{"d_model": 256, "activation": "squared_relu", "balance_loss": 0.0138}
Below are experts of layer 3 (counted from 0) of a mixture-of-experts language model. Rows are named router (the router's row for the expert) and show model dimensions 0-255. Each number is 500 + 40 x the weight over its row's rms, rounded and kept within 0 to 999. Numbers have three digits each.
After each expert's rows: a language model's description of what the expert responds to; "comes after" lists some tokens at least twice as common just before its tokens as in all text. This comes from a sample of Wikipedia text that the model never trained on. Tokens count by the router's weight.

# expert 53
router:472505485480508477526473491547510503521521500459469521492442540554450376495464513465502509554514488555493510535498484470547528487548487470575546482496501475478487380529470471480466512485468487532454512494453503517491428430517520487526471511449528481463506418517568637532532532464510494474523491460510483499472503489586479512466501552537566431486405453576491477498512491484510498536466475499513455424482451492552488484516517524534512463517424425478502497559494496512462516510496436505526482502486569481549506565532560583541477378466536447504493531519507499493443529506494504451504571477514415513485460503508471492521464556524549406497489474437524646491497521495475517457504526395587426473541548493486503528515499409425504517489486536503471519579538519577479506491479485
It responds to: Line-start pieces. First tokens after a line break or bracket, like In, The, Per, table pipes and heading openers ==R, ===C, starting paragraphs or headings.
comes after: "\n", " (", "/", "-", " \"", "|"

# expert 61
router:488520484502471491581495527515514582520512572526503410493471481422518499558504532471503556532468552592486503503576497473539500493512589545450410485474452487484509473506486504572511518471544530526500496497549472508501482434496518449493474521475412479465461431545504509514512491455503489474492540560488481479495519485421471506440517523522526496472552483510529583483540497474459465491533469482387573436518528484483491503471452477529422466518511456497490498474487452501467511374541499524518528462445522497502453525493502499513488537492536476435606505511527621515477495481460683394518590502506474517497524510486503530512484516505437463477501462441537525502509511481497498418514491511571577487504554496491461553529500565482455520511432496545433499564530528501472546469495454
It responds to: Proper-name opening syllables. Capitalized first syllables of place and personal names, such as Mar, San, El, Dur-ham, New Cal-edonia, Sam-os.
comes after: "-", " |", " of", " in", ":", "|"

# expert 40
router:524492495501482485512501515459553563507582505412482557497460522472427430526534490489475457486469533548497474504533496505559502473586484575479440483502480499491465544520541444509506562482515487566467507504530469561596489628517508509482460493526505556458497455538514625498593466502545492501491424490496471484479508478517490502493528515561465574535449477482449484580534534559478504530542425517503511388572504495507539415465457501511437514484514533497509468467503462503472500514496514506484511468529538510490438484503480509548462509431488521473636511499489636517490496476432544402524547540486474551524562535502497450478460543503410511480506457561516494484486429503470496473519505522527556465501515488474527538433488473525409460509418516534541461499510495548504539502471459
It responds to: Name fragment syllables. Short syllable pieces inside foreign personal names and rare words, such as ug in Guglielmi and ig in Wiggin, often after a capital.
comes after: " T", " H", " K", " G", " F", " P"

# expert 7
router:517523469506515477458472528468488512514461421580505572514480504526474501497439479482564530456521548431500498491474494579499556544483496445599480485548493513502373521525466514452494497499441443520532513498491494627468512575498522484483519566439535477506497495517453572517522488515478498527422480470465483498513459476419511496529490419463511491518560517573473458497479517536508493452492494459490521488495400539499555535529531401490413519497535505584507491489481486479499470525507517505513427503522548497492459478487500421507480501471514530420473512515490562532512502433375472529517484488524596526494476508516478499484507497501463532508447610459496498522502491514506482501507480536525617520492552492483459513286495558536496427509513506507525496490513494520512527482481496
It responds to: Line breaks after headers. Line-break tokens ending title lines like "= Nevis Township =", table rows, list items and paragraphs.
comes after: " |", ".", " =", ")", "===", "s."

# expert 21
router:500459486497499467497461487551493515527467556440433502462447546596513467535537496486492486547582488548492495529499541456537495492540473407432496510487482487507486453615576527461466515480468501521405523457487491475568412476520497489533462543483504590381515436588490434537543513460483505478469392439497506515500507440543473475491478540515557420526346503491482467448495486510480530556502480515442415415489439521563456453496488473534482496521481502490496484511507417506459515481532451544511450525547503506553518529495518506510505553482494456480459517469503477551527506547495488538523483486510480492508485532481533494513473512525488510503498452510509538524506555504397495497466564534447445488512545505524500480531501504427457430473499462489507521619518544409473419515456514
It responds to: Section and list starts. Line breaks, list dashes, bullets and == heading markers opening sections or infobox fields, such as Phylum:, Personal, • Mayor.
comes after: "\n", "-", " is", " ", " has", " Year"

# expert 39
router:483471499560492482483486453499560494513487585527532484528477537462428496512486520480435464483411609632469469499514520440539499527499538415442530572506514491492449449565459505430511530496513525501403522495537493537512473530514503497467493499479481528493478410512559581509506497494470500496512581500443478467491470495551507473499451501486512533451486516529493501540410495476550481426514464513558506404539540518492522459451532581530490487523481345532494506480465505488513493487509435521485469492525503480492554414465487472522511453493462481563501482507526585471530505448539527470533617428511393486494449524439529458513496541535580571484478539537496519499503486526471451515515500537445541485527520497465490539414475451538525503483515404546525504521564495494474520470471488
It responds to: Sentence-initial subjects. Determiners and subject pronouns opening a sentence or clause, such as The, His, she, he, it, before verbs like was.
comes after: "\n", ".", " and", " that", "s.", ","

# expert 59
router:502527520524508487495495451483478480517474517444396460404509494566507441470463617499513444455553457514485503461459498562612521570468485557613503462549537559500429535527544505501490509518389504511510489482488502582475474567474518491486549505487548518460515535508549478511543499510442488483505529489495502503521500495483474495463482365608491478464514514471527504515502489543531513475504511489643490509540522526497477470478540432514506538509479505533499487546488495475468499568509522545500325493490523531511437467494501519516485467500390480529490499500523539526544509477477513523502440484510476495473495503497490478518505479520509542498517570604485468523346531483486475477509501495453479523485519494488486486517496568562495504459539507550552486556497499386522509504499489
It responds to: Table cell pipes. Space-pipe column separators in wiki tables of sports results, filmographies and rosters, plus some semicolons and heading equals signs.
comes after: " ", ")", " —", "\"", " MF", " DF"

# expert 6
router:524515470500479487421463509508505507517575585492478449514450481534537455540460512484524444487542475478494469549478539506582481490544569514439440483475405479466512552513557484553498516482554473518539519480463475461491501522495489483585480524490471522433472525521446573541559474461511503536472464462495493476501526451500516478483510510491577393548465518523553418444521507419499502436504477495586468415548510514492498527506528552510409543506501517449491491464499510481489488429513448519534493472435510525543463639479547461544476557455528467419435572503517528505506504467371467489532542496507512502484502542488493444541471493510624511481527462513499480511451474510467484509505533524386438480509499463411528523501496528511509438460519448455451498576538514520480518492442556
It responds to: Header and category nouns. Nouns heading lists, tables and infobox fields, such as Total, List, Team, Record, main, number, Conservation status.
comes after: "-", " |", " the", "|", " a", " The"

# expert 49
router:489485477514478493520487428514493610497595411462517478491491496410535508502434454485497500451520537580486486528517523510459577504529496597535510528518518516488541515451569505537481506506470483506486502481525464515539444502482506499480505520406408570497487509503363501504399496504462503519505461589488487505509427485511501478499487503503524413510451525549486472498449570508489489465484506488505470559498529352558504466456410586502509494508489499594498479508496497480490517499529444515510507501446513505516640542480522538513499556503499495391473495505505488505519507503540506541503481507495460499473523515519477464496493452498513442511545471507511504483485483510454481502532527503540475485530533463484516497473484483527493498481509383469508493580479505660498437477489623
It responds to: Years and time words. Four-digit years in narrative or tables, often followed by a comma, plus year, years, time and "plays as".
comes after: "|", " in", " to", "In", " In", " January"

# expert 20
router:421508499540475500396492552497487498541462551537528438540508460513529475566457554490493515557596599488501479492528499494468480539503541502439383510481474527479446492534481528580511519468556552513502501488536485497544493459480518466483484501410491584506520479545565473513326506457495488478487581580491494500535469468504506508461514532498532452497587494497494485477501430458472516536538506483426526572501550447480506452460427542457545535521494398512484493443479473512474528399528447488510527475416490514511496501483498474499499546556511422451522484479529538510518512485466541460516497499509598503491608515443491623485490487507463543490426467469523513498488537559506508410490502572510526483502509502497488508526486585488468509495451490476457500542498489529479489487501530
It responds to: Person and place names. Capitalized first names and place names, often after in, of or a table bar, such as David, Robert, York, London, Manhattan.
comes after: " |", " the", " of", " in", "-", " by"

# expert 34
router:488513448512483485519472554517463567510529503446481408552489458554514488496468512504597484496544574447504482464538520515567506506490546380461369464536451509467511423557593525425506528484556520503495503501501494485469474448513495487449504540578472500503521460508489471519378508469497491501449464523485466519502496511424480492502504467505470381496540504416521474518462641482478453515522481496493492439521444471566560507424393545496520532529536472504458481487486507487454523516506444527519520496463512497513567476490512502522484483520492451484563534523510481505512513497465536559498587475508497495480498508480417525507499500505521534501461441522502542501475514463482484520504483567528485475520491473464503508440477538301532476477525525506489512452508488561472443469509564
It responds to: Classifying adjectives. Adjectives that classify nouns, such as local, national, cultural, racial, Asian, professional, often in census and demographic text.
comes after: " a", " the", " and", " of", " an", " to"

# expert 8
router:446483497498494481569468478520476620525515503531533504470506490567547556496543560484566522426468502562487506485500537502524484544557411495539459517541491526461460440486488482522485533481507459522515512501548465524535486499512521496506563490443506499460495526467546484530501463472513486498480554556441479537529497514446467490466491516517497490523627517454578452437460542517528463531471493463486571482517496516598476519432480492384459540513429479488469506494493510525472452580507454509512490459507535511518501562462486402530498515536490458512581533505547459519478549458373538555533407517521395537437541501469463571530517464519556543454485512575475518533475533495474485477502502519438527521500474460478491537465447554451499467508504396540535495579526478490460493478480621
It responds to: Person/group nouns. Head nouns after an article or nationality adjective naming people, groups or things, such as team, family, soldier, player, school.
comes after: " the", " a", " his", "'s", " The", " World"

# expert 54
router:478459456477485495540511576499518513557516473528518473529543530463515494431450524479496459480448510545535465501459510449515547513536528441527576563506489518442475551516541495513499534467539515506511542453479509553575507510551509484508497493453486453471508471504543568503510507460523494517501454503510479512531528504536495469479546585510482418472391530552486578536521454531464490550527493464455492500492487515553534534501514585501410530497394379525472456482482447509458524417460404542500523425534557563506395532524557538521452483485523464508466506522507503518482564497496515470512530484521480492507500459484508514514449516530493506555446572487522503490477556504525505463555542486561545468554483500504488458509432512485415461470513408559520562492495537512427472500472692
It responds to: Name pieces and foreign script. Fragments of personal names, CJK or Cyrillic characters, plus The/the and numbers inside table cells.
comes after: " |", ".", ",", "s.", "′", "math"

# expert 50
router:522501507489490488535514483500487508504555474472448470483465484657478524523487533470464433504521539532477514496482517513514522525523454468585505483499498515485521514522563483410487525497503477499424522477480500507545436383466487496538496525376505453475535474503352538525465469494485486532478414344492467496500568503569503483545471513467560414520545532444585396454436538467503483523485466500477451561489524443522519505474471519481534505514468526612485505498481490496475491602498490539493489483529504498514399539481520397532494447530478512523491480515493438516536530484525529507507554461513423498458553523471490505513487509497500519486502560434528518504479474492508477547519531484517520521522504486503502567499475622524516508496432578492497523533491524561511558469506502
It responds to: Articles and determiners. Determiners and possessives opening a noun phrase, such as a, an, his, one, two, some, several, including word-initial capital A.
comes after: " of", " is", " as", " with", " in", " for"

# expert 4
router:534475481487483467423498454525451471507517560382487475574477468429490450471480476498543509624562510459482483471508514477538500489545479625488434498487452506460468518504395483471509522514473494523468516482543490478455478468480508488505517540506588535477553542506420517510499472508470505549482524450496498508500451495444492474493553567555515619471422520451557544482439480436453549606523447462554527556549569426481487486526479467490513570527534494564457484450520458448507518467526456513497500494451511510517486533474536499528452479530479479420543563524490549542458487504518465551513434505505504509488495508503453530516450424490628489498515594475518432479477529486499511461524536513367489498513531452464510510494489562476478496448523500499485505503509512527513543480536572
It responds to: Determiners and ordinal adjectives. Words after the or a that pick out or order things, such as following, first, all, each, same, next, both.
comes after: " the", " The", " a", " to", " one", " his"

# expert 24
router:519432461452504425495458475545484503546471474517489534538473522459383523510470462479496542505433507595454491478467488452436518481580522493523503553472456439477540512587500488480441481453502447584448561482468513476586563492506552527579462470529568504479483419561452500515520491498522536504493488492512470503548499489610504451489539553527469415495537515536425489459575475496521490490479508533431465445479554546493505506518506537525489446508435449500501509469502438474482523423543471533553508512559556473494471464450576568499434494471506445501448467498507478560524522422516476489521511510539454464497493459512435458474498541495547499528496531489479475470553548526475482488516604518503476514480485495530516535555489560382503501497525503509406498554527466506467401445437474
It responds to: Line breaks. Line-break tokens after headings, paragraph ends and table rows, plus table separator rows like |---|---|.
comes after: "\n", " |", ".", " ==", "===", "=="

# expert 60
router:521506477497483485565471490499509488528552569519513501494482497461508464538511523486584516513487497628497510565563521456490521500510529487482375378506434478486475429540527463459491510478551481525476505497534475509510488394490494498510478494539449418486482461506539510522509516482521493524495564562495474516483534486494499493521525542573549444494482510444575595566495605476540472539503470499420525474557485525602478519439378457485541502513482501490494502494497418514494549429516464526497505483450521502545476624503512557508482464495531541438608495514528527533468493449478594493523621506516561537489579479486483479537479508507534515491491518465483540547492520508475488511497468553558477493497469516485447536506490577506491510500465567548465532568556501446505553478487508
It responds to: Word-initial fragments. First piece of a split word after the or a, such as nar in narrative, gu in gubernatorial, st, g.
comes after: " the", " a", " and", " of", " an", " to"

# expert 48
router:503406481527471503527449479461510546507461571450500472561484499477538522544536568482551526563483449499473455498483534501426485455563538505442555572503502512519538521602530463451444494499473500494439513524494473502548445477483570477599497554453499491484477519507413486508586508468493498458510503475487497540482459533523466431500437569453516512562566502472482460501490433574548528459512511539545521617498500564546515480508478462511402556537396477511506460500480490529461493469490506511535529479478484531551344559536517540495528527453451489512486516521488404535531451517563538461514477541522516485475518532493493485520469489561452419518494464490545489525526551470523492513515549513522568484486440494583515562421503476461444450442491516486505515477528534536525438481500549
It responds to: Infobox dashes and colons. Leading dashes of infobox list lines and field labels ending in colons, such as Coordinates:, Binomial name:, by:.
comes after: "\n", "\n ", "-", " at", " known", " Preceded"

# expert 0
router:495525481504480504509514336511499499498536493495428459484483507499482358493395498506558505447517408518501523492476522453512511509519494536538531470545512514494531535539460526419493503513528486520527512489503497475444505489503498493520524539570502645453471463465476581507376431493464472482526500495481490468532339472573501491504487506474574550469403530516574507555438523465535484491515483471480516533522460428475533456482542435550390539505558470406493480541498487468522504483508472497489477514508510515530507526497491496505508435542466575451465506491508482512505475471516477513509573469491470502461500486488483481532500520504522403469540521575487523474476465465504489475515587485525561452521586491487491563481473532519536485492533414454517486478500525500509478515451531
It responds to: Infobox labels and pipes. Table pipe cells, list dashes and infobox field labels like Born:, Website:, ==See also==, plus linking words such as to, than, from.
comes after: "\n", "-", "==See", " known", " due", " based"

# expert 56
router:499483462494462481447485485494498482513577547427510428431488478635543438588474512501539487548543455558490471513563533489555479513483599437421359361490451497469503468491558531550499518487551510504508518492563484510501513434487521488482465509492478510489450489542558526521569517448507489541479532438482488502498508488512497487454500467525508440493539498466556627517523493468461483521528492508452489381550575548560493535481502545497523484522497452642469493415502482501487511498515494504526517472441502512523381518506514554531484527529504541467533509491493564548485501456487542487531571478515566496476563504478487533500485474518527505484478553503539487523491513486502489454488472560503500489508492499475482477522472511493490519482451522499472510606502511387479475484496565
It responds to: Direction/size adjectives. Adjectives and name prefixes starting multiword names, such as New, South, North, High, Late, Central, and the Russian word и.
comes after: " the", " and", " a", " of", ",", ";"

# expert 57
router:452495494488477490433474535509475549506461467360482583514477514465392490535479480431500439576497475432488481575560518446528516479553517395491507531436472499476539466533579535486495521476560458526449517477489479499560446518483503508486470514447477507496523531510520553520488480477436512507507594431496486506479498480558480496477440512512467436431487532578446459482501546571459518483497475507493500421567437473525558514506466545533495482504497375426445463544460433489445497525478422497526482485495497516532539543506534411519481472468511483468441447536487448515544567459506507420510618496519412528504447579512498479513509497498557438481536473532529488556511548471479500478477489500511543507486518518456509477461498449499494487474549569433515508552532526560486494478510516
It responds to: Capital letters, abbreviations. Single capital letters and acronym pieces at word starts or inside names, such as N in LNER, UK, MW, DF.
comes after: "\n", "|", " |", "-", " N", " L"

# expert 1
router:511462491512481510471513414530464458490509591456470452488467493601462509699514484498500549546527469468495494461497524562577538510538459553526487471489456509489535509569504510466502513508465512493479518480485497490578444409469493493652479483456574501470539472515490456493446504486497476502481401471494492510510520460529496489512466524475586455507529514491497401523367575464486495500498469424579433530551538383453497486464437477497544577498552514506481478504503461459484531581492461510497456486540527506509437556490510497517485498529501571451483515499504478513563527489510499460510479474513464499460457524463505489503497476497525453505520498485533488463502485477507460497525525497506525525500500457484500533529486607435520495475484588461528490454487547567498529484509415
It responds to: Determiners after prepositions. Articles and determiners opening a noun phrase, mostly after of, in, to, at, such as the, a, any, their, several.
comes after: " of", " in", " to", " at", " on", " for"

# expert 12
router:497517485498474470488489523513513530523587481593527503478473478438478536519522470487485503562510544547486497512532531471494524484516511483510526496483476510472517338511647487605482507479517501513384521473536461508574448504470497510529491522414512430479496540488497562505527470488481494495475504512498487498490582511539491488544482515477520433477507519490548557549497529487546484471495495507498461419610529461505514528510459582480482500505440497658485494429494441521471515417499469518508518480492496535531372538495509494534494553482526541526521503510513586516468506462572557588517650464523384510482511531491514545510480493503428483485493585432527500517543500517497504514501522493486531524512501489506537507471474523455470506495524563477445505497527510479467470442495477
It responds to: Small number tokens. Standalone digit numbers in tables, ages, coordinates, percentages and season numbers, such as 3, 18, 9, 50.
comes after: " |", "|", ":", " /", " on", "°N"

# expert 62
router:520443423564503491450496428530524456508521478473498551472537473386443482445500496413458553564449558525505477536466521526478555480462504540569422599499509484480498443497578433482512541507430504494491479502519504546611535583476496514487495551455572469478490474519496563508428476496413487505442482452496479506489441489479454482446482570504504490489497488525445429488442409514513454446491490521480470461517454589482499477447481562522497491506514451497517527511463465504481475401519492507564529520553507473520528408478546463492498474501509513501527504505513600519514540490530553471544474494509455526397519511487510427502488465511501461528529530533568503458481472496497473442505592395519484418501521490479491522519465469539468483487499453466568508416532476548463463481498551
It responds to: Clause-linking words. Words opening a clause, such as that, which, who, when, but, However and sentence-start He, mostly in narrative prose.
comes after: ",", " and", " that", "s,", " but", "."

# expert 2
router:436565467493480492454447504548519577496435389504469567424451505592517557531455549502489455460540543558497499528499518498477540499465565451531508517473489513437490523571435501461507493478511550507501479481509454474588427545466487474525506526429591505502424419495507527517481506467474488493503526512474490540536505487491502486521494527521497462415485499518488520460476596432473496489497484454475479484530388502434513477470445564493619465516525488467461484540483441521477470440522449492504497475562541540489497524474528448533499614509431548513493491476524506531499519449496502511527545534527464542467497551473493578531497508499439544489506450445483591535471560519447484562525525455511559481498477489504515578544489493518527494473546412476536502513558511512498514441488363
It responds to: Table and infobox fields. Numbers, abbreviations and odd word-pieces in tables, infoboxes and results lists, such as 1, in 1664, °, 1–0, ESP, Apps.
comes after: " |", "|", " /", " University", " 4", " United"